config = dict(
    d_model=256,
    d_shared_expert=0,
    activation='swiglu',
    normalize_top_k=False,
    norm_place='out',
    positions='rope',
    init_std_qkv=0.0389,
    init_std_up=0.0389,
    beta2=0.99,
    seq_len=1024,
    doc_mask=True,
)
Below are experts of layer 10 (counted from 0) of a mixture-of-experts language model. Rows are named router (the router's row for the expert), gate (a neuron's input weights, with its number), up (a neuron's input weights, with its number) and show model dimensions 0-255. Each number is 50 + 12 x the weight over its row's rms, rounded and kept within 0 to 99.
Before each expert's rows: "gets" lists some tokens that make up at least twice as much of what it gets as of all text. This comes from a sample of Wikipedia text that the model never trained on. Tokens count by the router's weight.

# expert 11
gets: "-", ".\n\n", "|", " in", " of", "=="
router:47 47 86 59 47 46 33 53 52 53 45 58 55 69 47 62 53 52 50 63 56 62 73 50 48 61 67 47 42 48 36 31 72 46 60 51 39 38 36 43 52 79 49 46 48 53 51 88 43 62 86 45 46 65 50 52 56 56 47 56 50 46 42 41 54 44 58 64 62 50 56 56 41 46 58 42 30 52 53 19 32 46 22 45 59 45 44 20 47 34 54 46 53 43 57 47 40 48 25 31 48 59 54 48 44 51 40 58 48 44 59 33 68 55 38 48 55 58 53 53 48 57 67 61 51 59 54 51 47 64 36 35 37 40 43 53 40 55 59 64 28 41 58 40 45 60 54 48 51 70 54 58 43 59 61 48 20 41 43 58 59 44 45 53 51 62 51 60 69 45 54 74 52 40 56 68 48 78 18 51 63 49 32 45 52 68 46 64 53 67 48 31 51 23 59 54 51 55 53 51 41 67 47 72 39 40 64 62 51 45 47 35 58 34 46 50 50 82 44 46 53 08 34 40 37 57 73 53 68 37 54 48 81 51 58 36 60 53 30 48 53 57 59 23 50 45 49 44 44 53 43 50 56 50 45 56
gate2:58 62 34 52 63 59 53 41 43 55 47 22 50 41 75 62 65 31 29 35 64 42 56 51 43 65 48 42 48 39 45 48 58 50 46 77 52 47 58 36 52 70 69 52 46 62 55 36 44 55 57 85 45 71 42 61 40 54 49 44 69 47 54 69 48 51 53 55 60 68 40 49 48 44 29 32 58 43 42 54 58 49 25 40 63 49 34 55 57 55 22 21 58 48 61 54 59 54 18 64 71 51 38 44 60 56 52 65 36 70 28 56 43 51 53 61 46 45 52 51 44 41 34 34 46 69 45 51 29 62 43 65 79 42 70 63 56 46 45 44 41 24 39 44 50 47 57 30 46 54 39 42 27 48 66 30 58 67 52 38 73 53 67 40 32 49 49 50 53 35 46 46 57 31 59 71 49 58 53 61 62 41 47 46 34 68 50 51 47 65 50 40 44 45 32 61 43 63 57 32 53 55 64 38 62 32 40 47 72 53 56 38 43 31 68 34 40 45 66 47 46 54 58 74 50 45 56 44 68 52 49 60 39 42 71 60 65 53 37 56 57 57 44 58 48 37 32 45 62 69 39 52 52 35 39 51
up2:33 74 50 25 54 49 48 41 65 57 40 32 72 67 64 49 48 50 51 52 33 36 68 53 58 64 41 47 51 61 49 52 52 48 54 75 52 37 51 46 68 59 69 74 42 50 57 55 61 70 57 28 36 57 50 49 51 65 33 29 34 68 41 35 62 45 44 57 51 34 44 73 58 63 50 43 54 34 51 32 32 39 33 53 65 48 52 55 31 50 35 75 24 53 55 42 52 58 41 53 50 49 59 46 62 43 61 40 43 56 41 32 36 48 60 72 58 54 39 63 61 36 48 36 50 53 32 55 29 53 41 33 34 57 48 59 62 53 57 59 29 43 44 53 49 36 60 22 52 31 42 57 63 44 32 52 54 64 51 62 71 64 51 35 50 57 35 56 55 57 28 28 58 57 54 42 60 58 41 38 67 53 64 27 60 67 28 58 39 62 52 39 41 53 28 38 49 55 49 52 72 54 24 44 49 48 29 33 40 49 49 47 46 24 52 42 67 47 61 53 60 59 47 61 69 40 56 49 49 54 41 51 47 58 66 14 70 58 48 42 53 28 48 46 39 46 51 61 38 59 78 43 50 63 59 50
gate3:63 37 38 49 48 73 85 42 65 40 44 41 53 55 44 70 53 40 62 35 27 49 43 30 58 20 46 57 36 56 51 41 46 72 42 42 50 44 46 59 49 37 53 41 49 59 62 52 69 56 47 51 58 62 53 39 51 44 52 69 74 37 65 45 39 60 38 53 29 38 59 59 38 63 39 57 49 42 47 40 47 62 43 57 55 46 47 45 77 41 45 50 57 43 66 50 72 23 53 54 27 75 55 59 42 54 43 57 69 60 53 43 56 68 66 38 71 55 58 50 41 62 47 46 57 59 52 66 73 55 41 52 59 64 58 39 53 53 38 43 55 64 53 63 19 50 36 47 45 59 50 36 62 53 33 52 38 52 29 43 52 57 54 46 37 46 38 59 48 61 59 32 65 43 51 48 56 51 46 55 39 42 65 50 62 19 52 43 32 47 63 24 37 43 53 38 69 40 52 59 59 48 36 57 71 42 49 48 40 65 43 44 51 57 34 28 69 51 51 57 34 68 51 47 51 41 51 41 50 53 29 59 56 37 41 25 22 57 69 39 39 80 63 58 58 46 56 36 45 39 49 67 57 79 77 54
up3:39 38 57 37 27 59 44 36 22 57 37 54 53 58 71 56 30 63 38 52 44 63 29 46 53 54 68 71 61 57 74 44 62 45 66 49 35 50 37 32 44 42 54 62 50 58 55 51 45 69 67 43 64 59 30 40 61 66 54 49 47 66 37 38 46 66 32 42 46 44 49 44 33 44 50 82 57 43 50 32 65 52 46 38 37 35 60 38 63 43 58 54 42 41 39 32 50 57 30 48 42 43 36 65 65 54 46 44 54 50 50 49 59 55 46 42 59 40 45 62 31 42 49 68 75 53 81 46 47 51 47 49 48 45 53 64 60 47 52 33 35 54 53 44 77 59 71 45 54 67 26 34 53 59 50 33 30 57 56 42 40 69 76 57 50 45 50 43 54 36 45 47 45 45 34 52 48 47 66 65 66 65 52 60 55 57 34 54 66 77 46 58 41 38 45 45 33 48 48 44 53 62 51 71 74 54 46 68 57 60 62 51 64 45 67 32 61 66 53 44 62 56 49 44 35 57 61 65 53 38 33 35 60 31 27 70 31 68 58 51 40 40 36 40 53 37 34 50 31 52 53 27 32 28 49 49
gate4:33 71 62 49 65 68 45 50 37 60 45 49 41 30 66 53 58 56 65 64 26 29 57 37 54 23 61 66 41 62 69 54 51 73 47 52 62 57 57 56 56 30 43 48 63 45 36 57 43 50 62 42 53 41 29 54 44 38 23 30 52 44 37 44 26 51 64 47 45 56 37 53 42 59 36 53 75 59 44 44 46 33 58 54 51 62 72 66 51 56 48 49 41 41 40 37 25 50 53 56 36 50 58 45 44 49 55 62 66 18 32 57 29 31 35 39 35 56 35 55 52 41 35 39 43 47 55 43 50 66 54 44 28 67 53 55 49 32 61 51 52 50 41 44 50 64 53 48 79 47 77 63 46 56 35 40 22 34 56 61 53 39 35 62 39 54 73 52 23 60 52 38 63 45 39 67 44 49 48 39 51 61 59 37 49 42 44 39 52 80 52 45 55 35 29 62 51 68 62 54 43 54 53 62 49 48 57 81 59 38 47 41 53 46 64 58 72 45 48 63 59 45 46 46 47 55 59 70 54 58 66 45 43 72 36 46 43 36 64 50 51 57 53 52 38 36 33 61 75 54 42 39 68 57 42 41
up4:42 52 70 45 49 57 14 56 46 61 48 53 55 34 36 74 42 36 45 43 42 43 41 46 51 46 71 62 18 45 57 51 53 58 77 44 50 51 46 53 57 28 44 68 49 43 53 51 55 48 50 55 58 44 39 63 31 47 44 49 45 50 41 53 47 76 63 51 65 70 29 60 28 65 44 45 63 43 38 49 30 33 30 30 56 67 82 63 61 45 28 67 45 46 35 63 31 32 48 41 44 30 36 41 52 62 56 37 52 25 57 58 21 51 26 59 46 53 36 50 59 41 40 30 38 50 51 41 67 59 44 15 55 40 37 36 49 29 61 52 50 68 26 45 48 56 48 53 64 30 63 55 29 54 50 44 54 37 46 55 59 63 33 46 35 34 44 52 38 67 46 38 53 35 52 65 44 38 52 49 51 52 48 50 53 31 49 38 59 49 72 55 51 43 54 59 65 64 49 55 41 59 50 46 41 55 54 58 69 45 48 65 42 50 31 54 77 44 48 35 57 39 52 54 33 39 69 52 48 29 49 43 56 51 30 45 49 31 43 66 38 63 49 44 58 27 56 43 53 60 61 46 53 63 62 30
gate5:52 43 46 46 40 29 23 57 40 57 43 47 30 61 61 53 53 38 51 47 61 50 33 37 59 51 50 43 58 63 82 45 35 34 38 64 74 51 44 56 36 43 55 70 49 44 70 31 57 30 49 49 40 55 52 25 51 47 47 42 50 22 67 80 54 86 59 23 34 38 62 57 47 58 41 44 59 39 49 39 50 48 60 72 84 50 53 49 45 56 45 53 36 55 65 37 41 52 38 41 49 52 60 33 68 48 44 47 59 66 66 40 67 53 62 34 49 61 53 46 53 48 40 37 47 49 42 43 57 34 52 72 73 44 35 76 55 73 66 35 53 50 60 44 54 49 45 33 81 59 45 30 58 42 52 49 41 58 49 63 58 44 56 61 39 51 45 61 36 55 79 38 68 45 41 63 64 47 47 38 54 44 57 46 53 58 54 33 50 40 54 57 51 49 64 30 80 50 52 51 35 70 42 37 33 59 45 55 33 60 68 57 32 44 61 29 47 44 39 45 52 52 64 46 50 60 47 68 53 50 54 49 40 56 65 44 44 53 51 47 18 41 48 34 52 41 54 63 31 49 52 41 80 45 48 45
up5:40 57 54 40 53 65 63 54 50 38 68 29 46 30 50 43 43 39 48 47 44 45 61 43 52 54 53 60 62 43 35 40 42 57 15 56 43 59 59 36 67 20 58 23 40 47 39 58 64 46 52 58 45 31 61 63 34 68 40 44 58 59 51 41 56 29 38 49 53 46 42 61 50 52 50 29 61 55 38 59 39 53 48 54 62 64 40 39 70 60 48 44 68 31 54 81 59 50 44 29 36 52 44 45 42 61 57 26 36 43 37 36 46 30 63 66 49 41 44 55 46 71 40 62 49 49 35 39 41 52 44 08 64 43 63 50 60 47 41 50 38 68 37 57 45 34 52 71 23 29 56 30 32 43 46 36 45 51 39 45 64 48 36 58 34 56 43 54 39 52 46 52 65 52 48 38 51 51 44 57 64 49 48 55 47 51 32 74 68 53 49 56 54 51 60 77 42 60 43 43 51 46 73 61 57 43 62 40 52 47 40 49 34 56 31 78 27 53 39 26 56 44 38 55 41 51 62 54 30 61 61 51 65 42 46 37 58 55 48 64 80 52 72 69 30 51 56 38 67 52 46 53 58 61 58 40

# expert 3
gets: "1", "2", "9", "0", "8", "3"
router:72 59 45 30 69 55 56 51 46 40 41 36 56 40 53 43 50 50 61 36 59 55 47 59 59 60 67 66 69 46 61 60 67 67 41 53 64 64 57 67 48 66 66 44 50 29 43 45 58 50 55 66 54 43 31 60 65 31 68 56 28 66 54 51 31 47 37 38 39 66 41 47 67 64 34 63 52 31 60 51 36 68 58 53 33 45 55 59 53 63 42 59 39 37 29 49 67 49 64 57 48 52 32 30 67 40 50 38 68 62 53 48 42 52 62 67 53 49 36 61 41 39 36 49 57 33 42 48 32 41 38 66 56 56 39 30 47 33 32 37 35 68 29 70 49 56 57 67 66 38 38 31 68 38 47 58 52 71 71 38 33 66 53 46 48 65 68 35 40 41 45 54 54 40 54 45 54 65 43 43 50 57 63 45 40 40 69 38 52 38 64 61 57 49 45 63 45 40 42 40 63 68 61 47 67 69 58 64 31 50 65 64 38 34 47 41 55 40 44 57 47 57 48 59 67 32 39 40 41 60 51 68 40 54 53 65 66 42 61 71 29 39 31 31 55 48 28 63 60 32 64 53 31 43 34 33
gate3:61 43 45 54 44 56 50 41 63 70 53 51 17 61 47 46 55 53 28 50 38 61 50 56 31 45 36 56 58 48 44 60 41 59 57 34 66 69 33 50 53 49 42 38 36 50 63 32 54 32 52 47 50 43 32 32 42 51 32 62 40 53 50 70 56 53 49 74 77 50 82 45 72 48 40 45 70 14 35 49 46 63 53 39 56 60 51 54 47 34 65 58 60 46 66 71 60 53 38 54 50 58 64 56 50 68 51 58 69 36 60 51 49 52 44 58 64 51 66 42 47 49 79 55 64 43 53 43 54 51 50 57 45 47 74 69 38 53 65 51 35 52 58 52 52 49 59 32 67 60 58 38 54 58 56 50 62 53 56 50 54 39 68 50 58 42 51 61 46 72 29 69 75 62 46 27 33 54 28 06 48 49 49 43 40 76 43 41 75 55 56 55 43 70 53 43 25 42 47 50 28 45 61 59 48 53 35 35 47 34 62 45 42 48 62 61 32 61 32 38 47 52 51 41 52 40 63 44 55 39 67 37 39 54 42 63 56 49 54 38 42 47 41 57 43 49 64 40 18 42 37 54 59 53 60 44
up3:34 52 55 61 44 49 45 61 33 32 58 51 58 51 56 67 47 41 51 58 57 49 44 61 55 47 76 46 31 53 61 58 62 51 46 68 30 42 58 50 29 54 40 63 54 53 42 48 53 81 51 45 57 63 61 65 53 39 41 44 52 47 62 47 48 41 57 27 36 47 15 57 43 52 52 58 37 54 43 63 39 47 58 53 54 35 40 47 62 60 38 48 40 34 51 70 39 50 48 59 53 60 27 48 50 49 53 32 50 58 53 54 44 38 67 44 45 41 31 52 56 53 19 12 48 43 73 47 68 48 56 39 54 51 37 30 55 54 53 42 63 51 45 61 50 45 52 66 47 46 34 70 54 45 60 47 38 38 57 56 55 60 43 57 52 57 36 40 51 27 49 63 23 63 38 59 69 23 64 63 47 54 47 35 47 14 47 53 19 52 38 48 58 32 52 55 56 60 74 22 55 48 42 45 50 57 74 58 54 69 55 68 49 38 75 36 70 45 72 55 72 36 45 73 57 53 40 61 37 34 45 55 51 60 62 45 50 51 33 65 57 49 57 20 47 51 30 62 74 58 54 49 55 57 64 48
gate4:55 81 69 53 64 48 72 48 52 62 48 60 54 48 33 55 44 76 54 90 42 51 56 66 53 40 47 50 51 59 37 58 55 40 47 37 58 43 32 60 45 34 68 70 58 50 40 34 32 38 59 39 48 81 44 61 51 62 69 58 60 47 44 45 51 49 53 51 33 37 61 49 44 61 53 42 51 38 42 47 63 47 63 59 32 54 28 59 64 42 46 59 44 67 42 57 30 26 55 76 54 37 59 50 52 41 49 50 36 50 49 53 82 57 72 40 32 09 54 52 51 69 54 37 52 38 31 47 72 66 41 68 48 37 62 71 39 46 63 39 39 36 39 37 49 56 51 44 60 63 39 68 44 46 44 70 38 56 52 59 54 57 61 58 68 48 53 40 43 54 44 62 36 45 66 31 58 62 60 32 53 63 55 49 63 49 49 59 45 49 62 59 54 58 63 53 63 64 47 50 72 67 45 57 43 34 51 57 43 41 51 35 49 37 51 68 49 53 55 48 44 37 41 61 70 44 27 36 46 58 71 35 41 48 44 25 38 59 51 47 50 49 47 64 41 60 58 37 51 37 64 27 32 75 39 52
up4:39 36 23 54 34 55 29 51 42 51 57 44 28 62 75 52 58 42 60 30 62 51 43 27 48 57 52 50 50 48 62 47 45 64 51 64 49 56 47 49 38 56 43 42 48 43 60 68 65 45 44 70 65 37 66 61 47 46 53 48 37 48 65 52 40 57 47 52 65 59 53 65 52 48 44 41 59 56 47 40 38 45 23 32 62 52 69 62 49 51 49 36 66 47 45 46 72 62 47 19 43 63 55 51 43 55 52 52 59 41 61 38 27 38 32 61 55 80 49 52 38 33 46 68 36 70 80 45 39 59 56 30 42 67 42 39 64 43 41 61 53 58 74 59 42 43 37 55 42 37 72 42 49 61 54 35 57 64 63 50 50 46 46 48 34 48 61 68 61 62 48 54 49 55 48 69 47 42 37 54 54 24 44 49 54 66 30 31 46 67 40 35 48 43 41 51 49 47 50 58 21 31 63 44 45 61 43 41 43 54 52 40 62 60 53 37 47 65 44 41 74 53 50 51 25 58 55 87 47 31 39 51 66 59 61 64 40 50 47 79 43 53 53 27 73 42 33 54 52 67 39 62 50 26 45 34
gate5:50 48 26 53 45 69 52 75 30 59 38 48 29 58 71 64 44 54 66 42 50 41 57 60 51 50 61 52 39 46 53 51 73 57 50 24 52 47 62 58 40 50 60 38 65 58 63 60 67 48 34 65 48 53 41 44 63 51 46 42 64 20 63 31 42 44 47 67 56 50 53 63 59 64 40 45 44 61 58 52 60 39 56 56 33 38 61 72 32 67 54 32 56 62 64 53 46 47 57 60 49 35 63 58 52 34 55 45 64 61 56 46 72 28 53 68 55 52 52 50 59 99 69 56 70 66 76 69 52 21 64 29 54 47 56 47 44 40 41 52 49 27 44 43 44 69 49 61 52 43 70 30 47 36 38 55 48 73 61 29 65 48 57 33 50 25 55 49 40 49 28 49 37 28 52 54 74 51 56 56 71 62 77 50 62 33 28 38 49 47 68 53 34 50 39 52 46 34 49 45 26 49 48 53 50 62 46 56 57 43 46 53 57 49 69 38 64 45 48 58 45 45 45 46 56 60 54 43 61 60 52 47 46 58 47 38 58 47 49 54 51 46 59 73 73 55 58 53 62 51 40 54 57 59 56 51
up5:56 61 53 44 49 57 47 31 57 49 55 63 63 69 32 29 46 31 34 61 65 58 55 45 70 69 66 67 49 62 30 61 24 43 34 68 43 52 46 45 50 80 40 39 45 56 51 49 52 35 40 58 54 58 29 41 35 39 52 49 45 77 65 75 52 49 50 50 55 63 45 38 60 27 40 27 50 55 37 55 67 37 42 43 57 59 54 31 44 09 53 37 48 57 44 47 57 54 65 61 30 56 51 47 43 59 24 76 77 56 52 56 22 60 49 46 46 63 52 47 40 66 50 51 35 40 27 66 45 54 56 64 55 40 56 65 62 81 49 39 47 15 44 44 61 42 58 54 52 68 32 51 61 62 49 60 49 49 34 41 50 63 39 53 54 46 38 44 66 63 51 27 37 65 47 60 24 44 28 31 43 46 44 33 57 42 64 65 41 30 38 59 47 55 50 49 42 52 55 51 46 50 42 71 53 36 52 39 60 46 53 52 63 46 49 47 46 47 49 33 47 67 41 55 30 59 42 57 62 64 36 29 55 45 58 48 58 76 48 48 45 55 41 54 39 52 39 68 46 56 62 62 43 55 41 57
gate6:52 49 53 49 77 58 49 39 41 57 49 59 38 61 28 29 25 57 55 57 20 53 43 42 59 66 55 45 58 45 37 54 66 53 43 54 58 56 28 59 42 56 60 45 31 53 52 55 50 66 38 51 52 61 39 57 30 39 37 39 40 50 42 40 52 32 44 57 57 48 41 51 48 47 23 70 47 51 39 51 24 58 44 50 39 55 57 34 48 54 57 60 47 49 76 43 67 43 38 49 55 57 44 38 41 55 45 72 69 42 31 45 47 42 67 57 65 50 39 60 43 52 45 54 36 77 70 62 46 60 36 33 37 51 52 27 52 57 32 34 44 42 73 41 51 67 46 51 65 48 78 53 51 50 48 51 55 56 49 60 46 55 66 58 44 42 51 52 50 38 65 61 38 38 59 35 70 76 34 72 35 65 37 45 42 54 60 66 46 59 29 41 71 39 41 58 62 46 49 69 49 56 82 51 65 42 55 58 42 47 59 32 44 72 31 52 47 58 39 42 50 42 43 65 52 15 25 48 38 44 66 33 47 48 61 51 77 49 41 48 65 45 56 73 42 31 49 37 38 30 47 32 61 69 48 62
up6:44 39 48 51 60 58 45 35 48 61 51 45 58 67 21 27 48 62 62 42 26 43 34 59 57 49 55 47 42 69 53 64 69 51 45 26 62 40 54 44 71 46 58 47 32 60 36 46 52 55 40 26 46 51 37 43 43 41 43 32 52 50 42 52 44 63 59 52 68 37 52 53 58 49 22 57 66 44 61 42 32 36 59 52 50 68 49 44 49 50 61 58 58 61 71 21 68 39 34 47 68 52 28 51 63 44 42 59 77 65 39 47 51 37 48 60 71 43 55 62 53 73 39 38 43 61 86 54 52 67 29 37 56 75 46 38 35 46 52 46 24 42 62 47 42 53 21 40 53 53 69 49 50 41 53 70 65 65 42 68 62 63 69 45 55 34 60 43 50 48 59 53 32 51 68 34 62 43 27 62 52 50 37 41 36 73 59 56 52 40 43 49 66 55 41 60 43 73 53 78 50 41 69 40 47 42 54 57 61 33 77 50 49 55 45 49 35 61 55 51 40 52 46 54 52 41 45 56 42 42 55 47 31 38 51 45 54 44 45 61 56 43 51 34 38 37 58 37 50 49 42 34 65 71 36 65

# expert 4
gets: " |", ";", "\n", " |\n", "A", " U"
router:39 32 37 65 34 38 62 67 67 36 45 64 49 31 38 38 40 62 52 59 65 41 39 38 56 60 38 38 34 35 61 54 37 48 36 64 63 31 62 38 38 32 38 61 36 66 43 38 33 33 31 34 34 55 61 36 25 55 31 63 67 32 59 42 51 48 54 49 59 45 66 65 30 34 54 45 62 66 62 65 70 38 61 38 52 42 37 66 58 45 60 40 64 42 62 41 45 41 56 61 38 45 60 65 39 66 70 61 36 48 63 64 39 62 43 49 55 65 57 36 40 46 62 38 60 50 66 37 66 43 58 35 53 56 35 62 39 58 56 53 59 38 63 36 33 61 59 36 41 42 50 62 32 40 50 56 64 39 37 46 67 41 44 56 56 48 31 61 40 48 66 48 66 49 37 32 49 36 62 41 55 36 60 38 43 40 33 58 58 37 39 46 66 67 32 50 42 38 40 66 49 40 35 33 53 37 38 49 66 64 37 51 64 64 48 42 33 36 28 32 35 66 50 62 39 55 40 43 41 62 64 39 34 34 65 52 35 65 55 37 62 58 62 49 65 33 65 61 65 62 40 63 62 50 61 47
gate2:45 66 62 55 54 53 47 56 45 62 68 63 50 53 37 45 46 43 73 62 63 24 41 82 39 70 49 60 59 58 62 51 62 65 39 34 46 60 45 62 50 59 43 55 33 41 70 35 71 65 46 36 53 55 57 55 41 59 35 59 67 45 34 48 71 45 56 45 52 50 57 50 51 47 36 52 63 58 58 56 48 40 52 44 28 65 52 45 22 52 38 41 42 63 46 55 40 60 34 27 16 43 70 59 36 55 36 41 53 45 22 37 76 40 53 51 65 31 51 36 49 23 49 50 46 59 35 55 51 50 47 36 66 45 49 63 43 50 44 41 43 35 31 51 39 29 48 41 45 51 45 54 59 32 58 50 37 36 31 68 70 38 48 60 29 43 53 51 56 65 43 61 65 62 45 60 57 64 31 36 79 50 40 50 42 48 34 61 38 41 66 53 58 36 68 60 58 40 58 52 56 51 55 63 67 48 64 56 66 30 53 60 38 33 30 53 25 37 61 54 49 62 54 22 51 57 52 59 62 46 48 54 36 38 64 55 50 48 43 47 34 66 28 61 50 58 49 79 38 59 53 55 73 46 34 58
up2:50 50 60 54 61 54 60 61 66 44 59 27 61 47 48 46 52 20 56 48 44 62 57 44 58 60 49 67 32 58 34 43 54 46 51 36 38 45 47 46 57 55 42 41 59 42 69 66 39 54 34 34 54 57 40 58 64 46 38 51 34 52 51 50 19 66 60 58 53 24 40 56 56 68 41 56 32 68 62 41 67 53 43 63 31 32 54 55 47 48 14 49 48 39 45 37 09 33 54 31 67 46 33 55 53 66 58 60 41 51 71 61 70 47 44 56 38 34 58 58 49 44 37 45 21 48 64 47 37 49 46 38 75 59 55 71 24 77 50 53 54 41 34 43 59 23 48 47 44 48 76 39 40 53 54 56 46 46 48 57 60 57 70 69 31 47 38 59 53 56 47 40 63 53 47 68 69 43 35 55 53 63 66 44 28 39 54 53 47 55 39 73 59 50 48 57 44 35 50 52 69 57 70 46 44 49 65 51 63 46 57 68 36 43 56 50 40 48 40 45 60 34 46 56 53 64 43 32 46 48 49 39 41 57 61 29 48 60 48 49 61 44 27 48 68 60 60 61 65 53 26 51 67 39 68 40
gate3:69 32 61 55 52 18 32 40 60 68 42 55 30 62 60 32 43 46 40 45 58 45 31 44 61 36 49 67 47 74 43 46 37 83 49 47 50 39 39 34 46 26 64 58 58 56 72 44 74 28 69 68 44 32 47 48 33 40 56 46 47 58 63 39 53 61 40 62 34 41 61 35 41 48 49 39 45 67 42 35 67 48 42 28 50 63 50 50 47 59 39 39 62 45 43 27 69 50 51 35 42 33 48 55 47 52 34 35 49 47 59 38 53 51 62 49 41 48 59 36 30 28 40 59 49 63 57 54 39 49 66 59 50 27 37 53 45 32 22 55 44 48 60 68 37 53 46 38 50 47 74 45 41 63 54 63 63 35 53 48 45 23 34 45 34 51 48 64 41 75 46 52 38 46 40 39 62 60 50 52 51 43 45 35 62 30 46 59 45 45 57 40 28 53 54 33 63 40 62 67 60 61 54 54 44 59 51 29 34 42 60 48 68 47 48 46 44 63 31 44 48 36 43 66 60 79 35 34 45 55 46 57 50 53 39 57 51 54 57 68 47 59 33 40 54 46 20 24 55 47 51 41 34 39 41 45
up3:62 38 49 55 45 25 50 38 41 44 29 67 24 47 51 48 45 52 58 69 52 50 47 49 48 41 47 70 48 53 50 35 52 66 48 43 54 37 55 57 47 48 42 37 51 46 73 49 66 70 43 78 56 53 35 56 32 42 57 48 49 68 63 34 42 62 31 42 28 38 52 59 49 44 47 43 45 40 43 38 57 52 52 46 50 86 60 61 41 61 47 51 58 39 37 62 72 47 61 53 38 42 57 86 47 58 45 45 55 52 61 48 29 45 73 51 56 49 69 31 37 40 33 60 59 63 49 44 37 56 61 49 47 42 40 49 51 32 13 55 27 60 49 29 46 47 42 53 26 26 50 61 45 51 65 49 62 50 73 28 42 67 49 38 43 63 60 68 52 69 51 46 63 20 33 45 58 59 45 48 44 47 52 42 35 51 34 64 52 57 79 55 39 49 56 45 52 38 50 50 52 53 56 54 41 59 61 24 39 44 60 69 71 53 39 54 46 71 46 53 53 35 41 68 65 69 52 45 48 59 42 63 32 53 42 49 42 38 57 70 58 56 41 54 36 38 42 34 56 56 66 23 40 22 63 43
gate4:47 50 33 50 52 50 40 57 70 49 61 45 57 79 67 58 47 63 32 33 44 32 71 55 57 58 67 46 58 51 44 50 38 87 56 40 40 49 51 46 47 44 56 57 51 25 46 60 46 59 46 48 29 54 39 57 58 43 41 60 36 67 47 40 55 49 48 33 40 31 51 57 49 65 49 38 80 54 62 75 72 33 67 61 60 54 68 70 62 44 51 46 64 58 45 60 22 51 41 27 47 56 56 48 61 65 49 52 38 48 63 49 52 33 54 41 39 52 64 58 46 48 58 64 58 55 74 58 39 46 58 58 30 42 48 40 55 17 49 54 62 45 33 42 64 58 56 40 65 39 55 60 36 59 66 19 23 47 45 49 38 57 52 52 41 56 65 63 48 44 29 55 68 41 58 85 69 63 40 59 54 42 70 55 33 34 47 53 52 69 48 46 77 54 50 48 57 57 30 48 40 56 45 50 43 46 51 64 52 42 58 46 59 52 59 47 49 36 51 42 49 41 71 41 55 59 69 35 62 34 38 31 55 40 63 37 59 29 66 44 46 37 53 57 49 61 57 46 71 54 45 22 66 49 37 66
up4:63 57 37 45 56 45 62 69 45 42 38 45 57 61 77 30 58 39 56 47 58 64 67 50 77 45 65 50 62 35 21 36 40 54 50 34 43 52 56 36 62 62 28 41 61 43 68 54 52 59 47 80 28 47 38 52 55 65 49 62 51 42 53 55 61 40 80 51 49 39 42 65 63 44 72 62 35 43 70 42 46 50 62 44 57 43 64 56 48 50 50 49 59 65 48 51 55 63 67 57 26 58 49 45 45 69 66 46 27 45 58 62 43 57 49 62 36 60 71 43 54 41 52 45 41 55 52 65 50 67 46 47 55 53 56 54 54 76 55 35 50 42 51 52 40 30 57 34 62 48 66 43 53 57 50 52 54 36 54 37 46 58 57 28 58 63 31 63 54 44 63 44 49 42 42 44 52 71 38 39 44 69 49 42 50 57 60 49 40 60 49 53 65 61 41 28 47 33 55 57 53 57 58 60 61 27 46 47 88 65 43 29 62 35 34 58 65 26 51 50 52 30 58 53 58 80 56 49 41 58 20 41 48 58 67 43 49 47 28 50 43 33 65 53 47 41 77 39 64 37 76 42 48 68 38 48
gate5:53 64 64 59 29 46 65 54 30 42 21 70 37 38 51 41 40 35 30 55 44 53 31 40 49 47 70 46 46 26 43 55 54 46 41 63 53 52 64 46 49 43 54 48 67 64 44 48 53 43 46 35 31 44 69 54 49 46 54 62 50 54 40 52 47 50 51 47 48 58 55 12 79 75 45 53 70 70 40 71 37 59 54 65 72 42 40 43 52 55 58 30 49 54 07 34 60 57 43 41 56 65 53 77 47 33 52 47 17 62 45 54 60 36 41 49 41 48 54 64 44 48 51 45 53 51 59 67 62 63 57 48 48 50 37 64 38 41 69 61 35 45 44 47 46 53 42 30 45 59 68 28 49 66 70 40 35 32 58 63 48 48 43 53 55 48 56 27 38 49 45 48 37 46 40 73 58 45 55 51 54 39 68 77 60 53 47 57 24 82 43 41 65 45 38 44 53 50 50 48 37 38 70 50 49 58 58 42 49 44 21 42 31 43 34 47 74 47 56 56 67 65 46 41 59 53 55 59 66 70 49 41 46 66 50 56 45 54 45 45 31 52 39 48 46 63 44 68 57 42 47 48 57 46 68 52
up5:39 36 49 42 66 57 24 50 57 47 71 50 65 44 63 47 64 57 78 45 33 46 48 44 44 55 25 64 49 78 52 44 56 46 63 48 48 51 40 49 53 58 55 47 40 44 58 49 58 61 49 66 66 45 58 37 45 59 40 55 77 57 77 66 59 55 38 50 63 26 41 80 49 41 48 45 35 27 38 56 62 50 49 40 44 54 55 46 42 50 64 52 47 44 63 74 36 68 50 44 35 37 63 46 54 61 41 46 80 51 69 45 42 50 50 47 24 56 57 33 68 62 50 44 31 54 39 31 33 47 47 55 48 37 51 50 55 39 13 50 41 54 50 63 34 52 61 66 59 42 42 72 32 54 40 46 57 50 49 41 65 60 50 49 51 72 58 52 62 29 55 44 78 49 57 49 46 52 32 46 26 45 42 32 56 56 51 62 55 41 55 57 31 37 74 49 60 60 35 50 51 61 27 36 51 36 39 54 37 69 73 48 47 65 46 64 40 24 49 57 37 54 64 53 45 43 58 57 58 49 61 37 59 29 41 52 54 49 50 55 46 48 67 76 45 43 31 58 35 60 52 43 36 56 14 43